From a checkpoint of a small mixture-of-experts model trained on Wikipedia.
Size: width 384, vocabulary 4330.
Training: a variant of Adam for the experts, 598M tokens.
Below are experts of layer 6 (counted from 0) of a mixture-of-experts language model. Rows are named router (the router's row for the expert), gate (a neuron's input weights, with its number), up (a neuron's input weights, with its number), down (a neuron's output weights, with its number) and show model dimensions 192-383. Each number is 50 + 10 x the weight over its row's rms, rounded and kept within 0 to 99.
After each expert's rows: a language model's description of what the expert responds to; "comes after" lists some tokens at least twice as common just before its tokens as in all text. This comes from a sample of Wikipedia text that the model never trained on. Tokens count by the router's weight.

# expert 29
router:41 60 47 65 57 49 27 63 54 52 36 61 46 74 42 46 32 41 35 55 60 53 65 59 40 72 46 37 42 60 29 42 47 48 45 46 54 65 54 57 37 29 32 61 49 50 45 60 59 43 40 51 49 52 43 30 45 29 49 63 43 62 61 28 55 47 44 51 54 40 40 48 46 50 53 63 37 32 64 57 38 37 45 40 46 51 57 54 37 71 45 54 49 50 42 57 59 58 49 54 45 52 42 51 59 32 65 49 67 53 59 47 39 59 45 53 54 51 48 64 66 51 45 46 61 52 51 53 53 52 66 64 46 40 49 65 39 72 71 42 51 53 51 64 47 50 48 48 47 54 43 40 41 41 62 44 48 28 57 51 39 42 43 35 55 51 56 49 55 38 64 36 64 47 46 46 62 50 57 41 55 54 57 50 55 38 77 63 47 58 41 61
gate0:41 43 33 26 49 44 51 36 50 57 43 54 49 53 45 35 57 57 52 53 45 55 43 43 58 36 56 51 52 40 40 50 53 49 53 54 60 52 50 50 69 58 49 47 54 42 55 61 61 44 44 39 49 52 39 46 28 43 54 49 41 52 53 48 37 50 36 60 38 69 51 74 25 59 64 34 56 52 49 62 59 44 47 49 53 61 64 50 49 70 45 51 67 76 40 50 55 55 43 44 57 55 43 46 44 42 60 50 31 48 40 38 80 43 37 63 37 67 64 46 50 64 51 40 47 68 49 48 45 39 46 50 38 46 61 56 42 41 57 67 44 50 51 45 44 50 60 33 56 35 57 32 35 46 35 48 51 37 53 73 34 39 50 48 54 73 55 55 60 56 65 39 19 49 45 61 62 30 54 42 58 43 53 58 81 51 45 49 66 71 50 32
up0:47 48 44 43 36 43 46 40 48 59 42 46 44 57 62 23 48 47 51 43 41 64 44 52 50 51 62 41 56 53 40 50 69 44 35 39 47 53 35 38 73 75 34 57 54 43 34 55 50 74 46 51 34 55 48 56 45 53 53 35 40 65 58 46 59 58 35 60 44 47 55 45 46 55 52 57 37 54 42 44 45 50 55 38 51 42 58 48 45 60 48 49 59 48 19 48 59 44 52 55 51 60 39 54 45 44 61 52 67 69 36 50 68 37 33 59 57 47 49 56 38 57 71 45 40 58 62 58 54 68 34 49 47 54 21 38 53 48 40 72 39 36 71 47 59 40 57 37 55 35 36 53 33 48 47 27 45 58 48 42 51 44 49 38 52 54 50 29 54 37 70 41 40 34 54 62 67 45 47 48 49 46 68 57 62 45 65 49 73 41 48 49
down0:63 36 48 44 41 51 57 52 42 49 49 59 44 47 59 52 51 56 41 55 36 52 64 53 60 41 51 45 55 59 52 56 49 44 41 58 47 61 48 48 61 40 30 46 76 52 57 61 55 39 47 54 42 29 47 60 56 64 40 48 26 62 51 45 34 69 54 53 59 53 41 60 58 43 48 47 41 53 37 33 59 54 60 57 13 75 58 52 42 65 60 58 34 41 59 39 40 51 50 51 45 34 46 56 41 67 40 59 50 64 51 55 55 45 55 70 41 34 59 51 65 57 45 48 38 44 50 52 52 51 32 59 58 39 46 35 50 45 54 32 64 50 36 84 57 48 47 59 47 68 29 39 48 46 43 43 53 59 56 45 50 49 54 50 59 60 49 36 61 46 55 54 45 55 44 53 65 40 53 57 52 37 63 39 44 49 40 42 64 50 53 53
Description: Digit groups inside large numbers, money and measurements, such as 000, 00, million, 250000 acres, $500,000, times like 3:06:29.
comes after: "8", "6", "9", "7", "5", "3"

# expert 22
router:50 48 63 55 72 46 53 40 47 48 48 38 45 51 54 40 64 39 39 47 57 50 58 44 54 52 71 53 64 52 62 37 37 21 54 57 58 46 61 57 40 53 54 49 57 47 50 45 52 63 61 58 68 43 43 52 49 50 47 47 48 50 24 41 60 44 58 38 48 54 49 57 46 70 37 60 38 43 64 29 46 58 56 52 55 53 34 63 36 44 53 41 47 35 40 32 69 43 56 55 67 49 52 30 47 61 46 50 54 46 42 35 47 41 49 32 36 61 41 44 43 53 50 29 53 55 52 49 34 57 55 52 64 50 58 50 60 66 30 64 45 46 49 53 58 37 29 55 50 41 50 57 48 41 49 50 50 75 75 50 42 63 15 57 64 56 51 51 69 72 51 55 58 56 50 54 31 46 51 43 65 35 64 44 54 55 45 47 48 61 31 49
gate0:41 45 51 59 50 36 58 30 53 60 53 57 45 53 55 56 45 22 55 52 44 50 46 50 65 34 57 62 45 47 43 51 49 64 55 58 48 67 46 55 49 56 36 47 47 56 53 47 69 63 43 56 41 72 49 41 64 44 68 73 56 36 47 44 41 54 21 36 49 54 36 39 47 68 38 49 56 50 59 48 58 35 33 65 62 53 47 59 52 47 49 35 35 56 36 62 52 64 35 48 56 50 48 52 55 51 42 40 44 60 56 39 59 58 57 55 47 41 49 39 51 53 55 46 50 69 42 70 32 51 40 41 42 60 49 65 48 43 60 56 45 42 50 41 48 36 45 44 58 55 56 43 53 37 52 52 58 41 37 54 46 59 48 42 27 66 48 48 57 50 60 29 53 49 40 63 48 54 53 48 51 37 50 35 40 51 52 42 56 63 53 57
up0:47 53 44 53 43 68 58 46 41 52 57 50 64 56 56 59 48 44 57 70 45 48 35 62 60 63 39 44 49 53 37 46 48 58 56 45 52 41 43 53 56 34 52 67 53 41 57 47 64 60 52 56 41 58 53 52 53 47 41 50 63 48 61 61 60 60 45 45 48 71 58 50 41 49 59 34 55 49 38 47 52 66 36 62 46 40 47 49 54 50 41 49 45 54 42 51 61 69 42 41 46 67 59 52 43 38 40 42 54 65 70 45 55 60 50 68 46 37 48 54 36 58 34 43 54 64 44 20 52 25 46 37 48 49 50 37 46 44 52 53 52 37 53 49 59 42 47 63 53 55 30 46 42 56 45 52 41 66 55 44 45 31 50 33 54 50 33 19 40 37 43 37 44 68 28 64 42 46 63 47 60 37 52 35 40 45 43 46 41 64 61 58
down0:45 44 75 44 57 37 62 46 62 61 46 68 43 37 55 54 40 66 38 47 76 53 57 46 44 48 43 49 42 51 42 51 46 49 47 39 60 47 69 66 55 43 50 46 36 50 55 46 45 26 37 47 51 41 54 51 35 54 44 68 45 67 43 43 35 42 55 50 55 56 65 56 48 49 32 61 38 37 50 54 63 48 52 63 23 44 44 51 53 32 53 46 48 40 50 59 41 46 68 53 55 43 32 62 49 46 64 80 46 56 43 38 51 52 42 54 59 46 57 51 45 52 57 45 38 47 57 43 41 67 43 59 60 39 66 49 50 50 61 43 52 47 43 49 43 60 62 34 58 40 59 31 44 48 65 33 46 36 41 56 39 44 44 48 65 51 60 40 59 50 58 44 38 47 42 54 48 37 46 41 50 54 46 60 53 49 53 51 46 44 54 57
Description: Clause-joining words and subject pronouns, mainly and, also to, which, that, but, who, he, she.
comes after: ", ", ". ", "that ", "s ", "which ", "es "

# expert 4
router:40 58 54 59 55 62 30 32 55 39 71 33 47 47 27 44 50 57 44 54 57 54 40 45 56 52 50 37 25 42 46 44 60 43 33 58 44 51 53 56 57 52 57 32 46 58 61 44 44 62 65 61 54 45 63 53 55 70 58 40 36 50 52 41 57 61 50 40 46 54 59 54 43 59 45 52 50 51 69 61 56 61 41 59 66 54 46 52 80 50 56 48 55 51 51 50 62 45 45 44 61 63 48 47 58 56 46 60 43 53 66 48 65 59 26 47 47 53 42 70 46 47 39 49 42 50 38 52 40 40 37 51 42 57 55 47 38 52 40 45 59 61 56 41 36 31 55 53 49 47 69 33 30 34 48 30 43 38 49 61 46 54 44 61 37 45 75 51 43 41 38 44 55 44 54 55 41 53 51 56 44 60 54 42 58 60 53 45 48 50 64 40
gate0:67 43 50 43 39 54 53 72 38 21 42 41 56 37 55 53 35 44 61 67 54 35 60 57 41 55 45 42 60 58 65 58 51 45 39 41 42 53 49 50 65 49 42 55 40 62 57 53 52 50 67 52 49 41 37 46 61 46 45 43 51 58 43 46 61 65 20 52 33 50 37 58 59 44 37 43 61 44 75 54 36 62 41 60 62 49 74 58 42 49 30 57 63 47 54 43 51 51 64 51 49 42 47 52 46 52 67 56 38 47 62 50 43 42 55 74 63 56 43 67 43 46 54 62 45 40 50 63 57 59 61 48 53 59 54 44 52 48 44 32 41 47 52 45 58 68 55 65 50 44 33 44 48 50 51 31 52 69 59 59 39 50 71 36 58 44 57 67 52 52 48 66 28 67 69 42 48 51 43 64 46 48 48 57 63 37 61 51 64 57 53 55
up0:34 55 62 33 47 27 53 57 39 67 51 45 49 58 44 46 68 56 36 49 49 33 53 63 41 49 50 39 51 46 49 49 45 44 49 60 53 54 63 50 43 50 46 39 58 53 63 38 49 37 70 52 48 43 61 44 57 56 58 45 42 52 49 52 61 50 50 42 47 40 52 49 64 53 49 68 57 54 55 44 56 37 30 78 52 60 32 67 44 56 41 44 52 45 46 69 39 49 42 54 62 37 65 39 50 55 53 62 48 45 48 50 36 06 58 33 48 40 45 49 50 49 54 36 58 56 34 42 61 55 41 47 34 55 56 62 62 43 45 54 25 45 49 47 53 42 46 41 46 60 56 52 51 55 62 59 47 50 38 54 48 68 47 61 59 30 38 53 55 51 60 62 54 48 36 41 52 54 50 54 59 61 56 63 42 50 55 73 29 44 47 48
down0:47 52 49 75 28 45 57 52 44 49 59 59 57 42 43 44 63 46 58 60 52 50 41 42 38 36 46 58 51 52 53 63 34 68 52 74 58 40 37 42 46 34 42 66 51 51 40 43 24 52 56 49 54 37 51 31 47 53 37 42 63 67 51 46 59 66 61 56 35 56 50 44 63 42 39 35 62 60 38 61 79 50 58 58 11 36 36 48 57 48 39 53 63 38 57 48 43 37 55 53 39 52 40 53 55 32 49 47 69 55 51 41 70 34 44 64 49 60 33 37 51 44 50 41 61 39 45 55 52 51 46 33 44 34 52 54 65 43 62 63 57 52 67 65 45 49 46 41 44 67 56 38 54 50 60 53 49 50 51 38 42 59 37 55 49 67 49 60 41 39 60 56 37 56 35 37 48 52 50 58 46 56 49 39 45 34 45 45 68 45 36 72
Description: Infobox and table fragments: coordinate seconds digits, field labels like Coordinates, Born, Website, Genus, and units such as ft, sq.
comes after: "- ", "′", "(", ": ", "°", "• "

# expert 40
router:39 67 59 42 40 65 43 39 67 55 50 64 50 58 64 41 62 64 59 41 31 71 50 41 54 56 47 30 61 55 47 55 68 55 43 61 49 62 61 54 46 51 44 57 42 48 62 55 37 38 35 41 31 42 50 32 63 44 43 66 57 37 64 36 32 61 42 49 55 46 55 45 44 48 39 37 35 68 50 52 55 54 56 45 44 50 50 34 41 73 59 47 52 61 68 47 47 48 54 49 54 40 52 54 66 50 44 38 36 71 49 44 44 49 44 43 48 46 39 33 60 44 40 56 61 53 57 45 51 66 58 45 46 48 41 50 47 51 46 49 45 71 67 46 51 42 62 52 52 46 52 51 59 52 61 59 49 51 40 42 41 38 53 52 44 51 55 69 39 63 62 34 34 64 38 67 69 44 57 49 51 49 58 44 34 42 42 54 51 48 53 59
gate0:47 42 49 68 60 46 43 45 63 62 19 51 56 54 37 61 53 56 54 34 40 66 52 49 63 36 52 60 40 47 52 43 51 57 41 59 45 49 36 46 53 58 54 45 42 73 56 57 52 44 61 65 44 51 46 54 46 51 35 50 50 48 43 51 47 36 48 43 49 60 46 68 40 45 54 35 59 45 56 48 61 61 43 46 42 67 68 43 57 44 51 66 60 47 49 49 46 68 50 55 40 47 47 38 28 56 43 49 57 43 55 49 58 42 53 47 80 76 55 39 47 34 46 44 50 43 30 39 52 30 54 49 56 55 64 59 34 62 67 46 58 58 41 30 35 46 66 50 56 54 56 38 49 45 60 56 62 63 56 49 60 58 34 57 35 62 51 52 37 48 61 49 44 51 48 62 43 42 61 39 50 32 21 31 55 51 30 40 42 60 44 44
up0:37 60 43 43 39 37 34 47 59 67 52 38 60 48 43 48 62 46 52 46 47 50 44 58 71 47 53 52 48 27 56 32 42 63 55 41 74 36 59 57 45 60 58 42 44 52 55 54 57 43 55 43 51 59 47 55 54 58 45 28 36 60 55 47 68 30 48 47 62 59 58 66 45 61 48 49 48 47 49 55 62 39 59 52 49 39 48 46 53 50 34 58 39 46 43 58 44 29 57 60 53 23 57 53 68 28 53 52 54 46 51 57 48 44 56 37 61 64 31 59 39 48 51 51 53 47 57 51 55 53 46 43 47 42 53 64 49 62 41 38 63 49 55 43 51 38 53 51 59 60 56 30 69 48 58 61 57 50 68 57 44 46 34 52 36 57 47 58 46 53 30 43 44 76 53 57 49 49 58 39 57 47 31 50 58 56 56 39 49 47 48 47
down0:52 41 49 59 54 48 53 38 36 44 48 45 48 61 43 44 58 58 43 34 46 57 57 43 48 36 67 48 63 48 42 33 51 40 48 56 67 59 46 59 61 58 40 59 47 54 47 75 46 58 70 46 48 65 57 63 50 43 32 49 34 55 53 60 43 41 58 58 40 45 52 49 43 45 37 39 59 50 57 31 69 61 69 55 24 45 55 46 53 56 56 39 47 51 56 49 55 43 63 46 42 61 42 59 50 59 61 58 62 53 51 47 37 66 47 63 41 30 48 56 42 44 59 31 51 63 43 63 44 64 51 58 32 51 49 24 59 54 39 65 50 62 53 65 54 46 40 51 39 50 57 24 53 57 46 40 41 52 71 47 54 40 42 43 47 41 48 42 56 46 45 45 56 41 50 54 59 45 53 41 51 68 58 51 44 40 47 59 47 52 37 47
Description: Line-start table pipes in result or list tables, and single vowel pieces inside names or words, such as j-e-opardy, Sp-e-icher.
comes after: "\n", " ", "1 ", ")", "|", "2 "

# expert 3
router:57 46 32 46 61 44 45 32 59 41 63 47 52 49 45 32 58 41 42 57 62 56 40 35 58 41 46 48 45 54 64 59 42 60 40 41 44 55 49 47 36 10 27 48 58 41 54 63 35 54 52 53 53 59 61 44 69 56 40 57 51 60 39 56 61 38 46 56 52 47 52 45 57 64 33 63 63 37 42 59 52 59 68 51 58 48 52 57 33 60 68 37 68 57 28 55 45 74 67 45 53 41 39 39 62 61 55 55 59 51 56 62 52 54 31 44 57 46 58 49 63 65 59 54 32 49 35 65 42 42 58 49 42 50 58 39 55 48 48 43 66 57 50 59 64 54 58 58 45 65 71 59 33 65 36 46 49 61 47 45 67 41 40 44 48 40 52 50 61 62 31 44 38 42 58 45 63 50 43 62 49 55 32 50 45 42 49 46 49 57 40 38
gate0:56 38 52 50 56 46 56 48 60 42 59 57 48 50 54 52 47 48 55 54 59 65 46 60 48 67 50 38 48 44 56 45 33 65 33 62 48 46 46 65 76 46 51 47 55 39 46 36 33 48 33 55 48 18 37 38 58 51 37 50 58 46 56 51 36 47 67 46 42 47 44 52 49 45 47 57 47 32 51 56 52 49 47 61 52 43 46 48 51 62 59 54 43 43 47 39 52 49 71 55 38 62 76 44 45 49 52 47 51 35 38 57 39 44 61 38 55 36 47 51 33 49 63 57 54 70 70 45 51 55 50 42 25 49 45 46 61 59 54 44 52 39 58 37 52 58 47 63 37 55 35 48 56 61 38 65 53 40 63 42 50 46 48 73 41 47 50 46 51 37 33 64 53 44 52 61 45 37 60 49 56 49 40 55 44 61 38 51 43 52 47 60
up0:48 40 53 50 43 34 51 42 73 45 42 53 65 57 49 56 46 39 36 27 68 61 40 40 49 62 45 25 53 56 49 50 53 45 36 47 39 40 52 38 67 52 53 51 44 52 56 54 45 50 36 32 51 37 50 54 47 59 51 27 55 31 54 57 58 41 42 62 34 51 43 45 69 43 44 64 38 35 61 68 40 48 50 30 61 47 52 47 51 45 34 46 43 66 49 59 59 43 53 44 63 41 48 56 50 40 58 44 53 54 47 68 50 37 55 32 63 45 35 55 34 39 55 59 44 53 54 46 40 50 46 52 45 55 28 56 40 84 58 52 47 28 56 45 53 56 54 67 56 49 57 61 54 60 45 42 49 35 52 55 49 50 40 53 42 30 61 51 62 38 41 50 40 39 52 51 38 39 61 41 48 36 54 81 62 52 49 57 46 40 53 54
down0:44 57 45 55 44 63 77 56 48 56 58 41 49 40 58 50 54 50 52 50 46 46 51 51 54 53 50 38 34 44 47 48 35 34 24 52 49 48 51 58 55 43 26 35 64 54 62 55 54 41 54 45 37 51 45 64 60 66 35 47 59 56 52 41 50 47 56 39 50 65 59 57 64 59 40 37 54 43 43 68 36 70 58 49 49 50 48 31 37 43 55 43 34 38 50 48 53 53 49 55 46 41 45 49 56 42 56 61 45 51 52 53 41 36 56 48 53 46 53 73 47 49 38 47 53 56 57 33 40 49 47 44 37 63 41 29 59 62 47 62 60 65 49 52 50 60 55 62 58 47 69 42 42 65 73 39 64 42 70 57 48 49 38 46 37 42 55 48 47 62 43 50 39 50 54 34 54 59 61 58 53 62 34 25 53 63 43 18 41 51 61 37
Description: Determiners like the, his, their, this and ordinals like first, second, same after prepositions; also hyphens inside compounds like north-northeast.
comes after: "of ", "in ", "'", "to ", "for ", "on "

# expert 38
router:62 65 49 59 35 38 43 59 52 49 51 42 63 52 37 42 45 39 61 48 61 47 55 41 50 47 36 36 56 47 51 39 56 42 33 46 43 36 42 42 42 61 32 37 48 40 51 47 37 40 49 65 55 49 29 63 49 51 61 65 34 48 55 48 36 58 38 57 46 68 59 55 56 33 55 52 49 35 56 60 43 71 41 53 67 37 28 51 50 35 42 58 45 54 62 42 50 40 71 46 64 46 37 68 49 43 51 52 66 54 40 50 52 56 55 29 43 54 51 45 47 54 54 49 39 56 68 47 48 49 68 37 52 50 38 29 60 45 67 43 61 47 52 54 56 60 53 41 37 56 49 56 58 52 42 42 48 57 58 62 61 48 53 49 64 37 57 41 45 48 40 35 57 48 42 42 51 39 62 35 36 36 56 68 36 33 56 47 62 48 54 55
gate0:52 53 55 56 51 56 35 34 56 48 53 56 46 57 40 48 49 37 44 51 68 37 49 65 58 75 48 60 45 50 48 44 41 48 51 38 64 49 59 46 38 60 57 42 65 59 42 43 54 45 56 44 69 61 47 47 57 50 35 51 34 48 60 42 67 49 58 51 36 51 47 51 44 57 58 53 55 53 39 50 50 53 29 61 77 47 54 43 57 44 40 56 39 44 40 49 62 45 64 42 66 79 69 41 59 48 53 48 45 52 49 53 43 50 40 44 64 44 60 37 41 47 62 32 47 59 40 25 62 71 49 47 50 42 65 52 38 48 45 48 46 31 68 48 44 66 57 51 41 50 50 41 38 58 51 55 71 33 43 44 60 50 56 62 56 56 50 27 34 49 61 46 39 61 60 53 48 48 59 29 51 45 70 53 46 51 59 43 50 48 59 50
up0:53 54 42 37 58 48 57 52 56 59 62 60 49 54 56 46 54 57 39 51 32 52 54 64 42 45 59 65 51 49 50 63 48 41 60 56 49 64 55 30 55 33 55 67 44 60 49 55 61 70 32 64 16 52 54 62 50 66 59 46 53 64 57 49 57 51 51 47 59 71 62 53 57 49 33 54 60 78 47 63 55 46 47 39 35 53 29 52 51 47 62 28 50 34 44 47 39 55 56 56 55 37 46 45 44 55 39 40 42 49 32 47 22 53 53 44 43 52 43 50 54 66 47 50 55 39 55 61 70 24 63 37 45 56 55 71 39 47 53 44 41 57 42 46 58 54 52 36 49 30 57 49 40 52 56 49 48 55 52 58 58 55 35 36 66 41 64 59 46 45 47 48 55 57 54 53 33 49 43 57 34 57 51 45 41 47 39 39 61 51 46 38
down0:62 40 45 42 65 40 40 38 58 44 65 48 53 63 56 44 44 62 47 64 49 60 44 37 53 29 52 42 56 33 60 67 56 67 61 63 66 59 53 37 38 37 56 66 66 52 58 37 29 54 47 30 44 31 50 57 74 46 42 52 47 43 39 49 63 51 37 53 52 58 40 61 34 37 53 47 53 48 63 47 41 40 41 45 36 48 44 63 59 60 66 39 56 48 48 41 43 36 43 61 46 58 56 54 52 50 67 57 53 58 43 52 54 70 58 45 43 39 30 37 45 51 44 45 45 56 51 40 38 35 41 45 48 57 60 78 49 53 48 57 43 46 48 65 44 41 51 53 67 69 56 38 42 52 44 28 56 52 32 50 46 55 41 46 51 37 45 55 53 56 43 51 62 70 52 48 43 52 46 59 66 46 41 54 50 42 40 73 45 48 65 44
Description: Discourse and time connectives at clause starts, such as However, After, While, Although, Since, plus commas and -ly adverbs.
comes after: ". ", "\n\n", "as ", "a ", "was ", "However"

# expert 17
router:53 51 50 53 48 67 58 52 43 60 28 59 55 55 55 60 60 59 56 39 48 49 44 62 42 57 54 61 74 57 37 58 59 57 45 55 58 56 52 50 48 40 54 57 39 61 38 40 41 57 30 40 34 43 56 59 47 51 53 52 44 42 77 27 36 31 45 44 54 44 52 50 58 47 40 32 41 65 46 51 52 27 50 37 40 53 52 39 17 51 44 62 60 43 41 54 36 59 41 59 45 39 46 42 50 39 38 45 36 61 51 46 36 56 53 65 60 37 53 35 48 49 43 66 43 52 72 38 51 57 39 47 59 41 52 59 48 59 44 60 51 59 62 38 41 62 52 62 49 25 45 39 60 38 67 48 46 36 53 63 59 44 52 63 73 48 41 44 40 43 72 55 41 51 57 57 45 50 38 59 56 38 62 53 53 58 46 55 46 45 62 61
gate0:63 43 29 39 43 63 60 39 37 56 46 58 41 50 43 51 60 48 40 78 54 53 41 62 60 56 53 40 25 43 43 50 39 39 45 52 50 39 51 53 43 42 36 47 46 61 38 41 63 36 55 58 63 51 54 46 52 61 56 54 61 40 54 47 83 47 55 58 53 56 49 62 48 55 70 50 60 49 44 44 35 50 40 46 56 27 42 50 63 45 32 45 54 57 53 74 55 45 41 56 51 45 54 60 33 47 37 41 53 29 53 63 23 56 47 53 43 59 59 52 31 44 55 45 41 48 61 42 48 61 59 55 52 53 57 53 74 63 61 42 50 34 53 51 50 52 40 63 55 50 64 46 46 43 43 52 57 52 57 63 58 48 55 62 56 56 56 54 47 52 41 55 39 52 39 40 51 53 41 53 29 42 39 50 43 46 46 63 25 60 61 43
up0:57 50 49 54 42 45 42 73 47 49 39 45 60 60 48 56 44 33 60 47 61 44 60 58 45 66 58 42 46 51 45 47 28 41 55 48 49 46 71 61 27 32 43 49 42 51 41 48 59 63 58 51 65 47 40 41 55 57 41 44 39 56 72 49 62 40 57 42 50 44 48 47 63 44 60 58 46 45 44 54 32 48 50 47 46 46 50 40 60 28 34 47 46 66 56 43 31 61 49 60 51 54 70 54 45 59 46 57 61 32 46 81 29 56 59 68 46 62 65 50 40 52 52 47 52 41 52 52 41 47 38 56 67 45 43 62 58 63 57 47 54 63 41 45 53 52 33 57 50 50 29 49 57 48 54 44 48 58 66 66 53 48 53 58 69 74 58 59 34 39 70 56 68 61 46 53 37 43 40 48 42 48 48 55 48 38 34 52 47 53 58 45
down0:70 46 56 42 59 64 59 57 51 39 60 60 49 73 46 49 32 52 51 60 47 35 38 42 47 75 46 41 28 44 50 43 66 56 49 57 57 49 56 55 47 33 55 57 56 49 40 30 66 53 51 44 37 59 40 49 49 47 32 40 61 34 71 50 22 40 50 61 41 36 48 56 64 41 55 61 30 53 57 40 47 37 43 13 37 60 50 56 42 56 59 43 53 42 54 55 46 35 61 56 41 46 59 59 57 48 53 42 64 44 52 56 41 49 57 54 45 34 58 50 45 51 55 42 36 38 69 45 68 53 38 60 50 44 53 59 45 66 38 68 45 50 51 51 45 63 52 69 32 43 54 28 52 43 49 46 42 66 52 40 54 70 69 73 43 69 50 64 43 43 38 56 61 44 39 34 55 57 44 42 42 50 59 44 47 49 28 42 30 41 68 58
Description: Pipe separators, zeros and small numbers in sports and election tables, plus markdown table divider rows like |---|---|---|.
comes after: "| ", "0 ", "0", "; ", "(", "1 "

# expert 44
router:54 56 49 51 31 48 64 45 57 34 39 55 48 40 53 59 60 64 56 42 32 54 33 58 54 55 69 54 50 60 44 68 45 44 50 59 48 64 47 49 71 45 48 53 39 46 32 45 54 59 53 47 50 36 57 47 63 61 48 56 43 50 49 39 40 50 56 60 43 65 44 47 51 50 64 51 39 63 53 44 55 45 53 68 47 48 47 33 30 56 56 35 65 56 23 58 40 71 63 58 34 53 66 47 55 41 59 63 40 59 63 57 20 52 50 51 46 36 44 55 38 49 48 54 46 59 42 39 37 52 35 62 55 51 43 45 59 55 53 62 37 60 49 50 48 54 31 51 62 46 40 59 34 56 50 47 66 36 42 48 50 43 47 52 72 55 33 54 62 46 53 57 44 62 59 60 43 47 62 43 53 44 52 61 50 49 41 49 65 53 41 57
gate0:48 56 48 35 60 46 30 34 39 43 41 45 49 52 46 46 45 39 63 76 65 39 42 52 59 54 59 55 47 41 46 39 53 48 48 50 44 52 58 45 39 41 58 74 54 30 58 67 75 56 47 55 56 48 54 38 53 53 59 43 41 65 43 60 64 60 57 36 74 39 43 37 47 70 60 48 52 58 58 59 60 51 52 60 44 55 51 52 46 29 60 46 56 60 42 57 47 62 45 53 37 50 45 48 48 61 28 61 61 48 60 52 43 44 45 45 32 81 41 67 41 51 39 45 54 44 21 50 46 53 74 63 53 49 57 49 69 68 59 45 58 54 51 52 36 52 45 43 44 52 56 49 56 66 42 62 49 42 58 50 47 33 49 60 52 28 35 51 60 65 40 43 50 48 58 50 44 54 43 58 45 31 47 30 54 56 57 48 50 44 50 42
up0:46 52 38 54 39 50 47 50 30 29 44 28 37 36 56 62 59 46 59 52 58 45 43 55 44 65 78 63 36 59 52 44 57 25 36 42 33 45 53 50 52 35 44 51 46 21 46 73 69 57 55 46 46 49 44 52 51 51 54 67 45 73 30 56 56 55 55 33 72 46 51 50 65 64 61 58 49 62 76 34 23 55 42 52 54 42 61 53 44 44 48 51 55 57 49 72 57 56 65 61 57 63 65 48 40 52 36 50 55 55 54 51 56 39 50 52 61 58 49 60 50 52 41 42 55 48 31 66 41 51 47 75 54 33 65 50 62 56 62 37 48 44 47 53 50 54 46 61 57 52 57 49 53 54 49 52 41 31 50 50 45 56 51 46 51 53 52 51 54 52 44 50 47 51 49 37 50 47 30 50 63 36 34 47 38 58 49 60 59 53 67 55
down0:53 58 49 71 44 43 35 59 47 71 45 48 58 53 52 60 51 48 43 47 58 47 57 53 49 45 55 50 60 50 40 32 50 42 61 53 54 56 51 58 46 52 57 46 52 40 37 40 55 59 52 40 55 35 72 57 30 49 47 55 46 60 61 50 63 43 39 70 52 44 53 58 48 44 69 60 39 44 55 38 49 60 32 54 00 39 51 50 40 60 65 40 52 45 57 41 43 49 43 59 46 47 49 54 49 47 59 33 64 39 28 46 38 49 32 57 56 55 54 19 57 44 61 56 46 46 54 57 48 28 37 63 51 44 66 52 23 61 58 63 47 71 36 46 54 45 34 34 43 52 57 37 66 56 42 51 53 71 54 44 50 41 47 35 47 46 49 55 61 43 36 60 60 66 36 52 50 50 41 54 59 57 54 49 52 39 64 56 47 43 61 45
Description: Periods and closing punctuation ending sentences, including ). and ". , plus the word-piece ac inside names like Jac-ob, Del-ac-orte.
comes after: ".", "==", "s", "es", ").", "ed"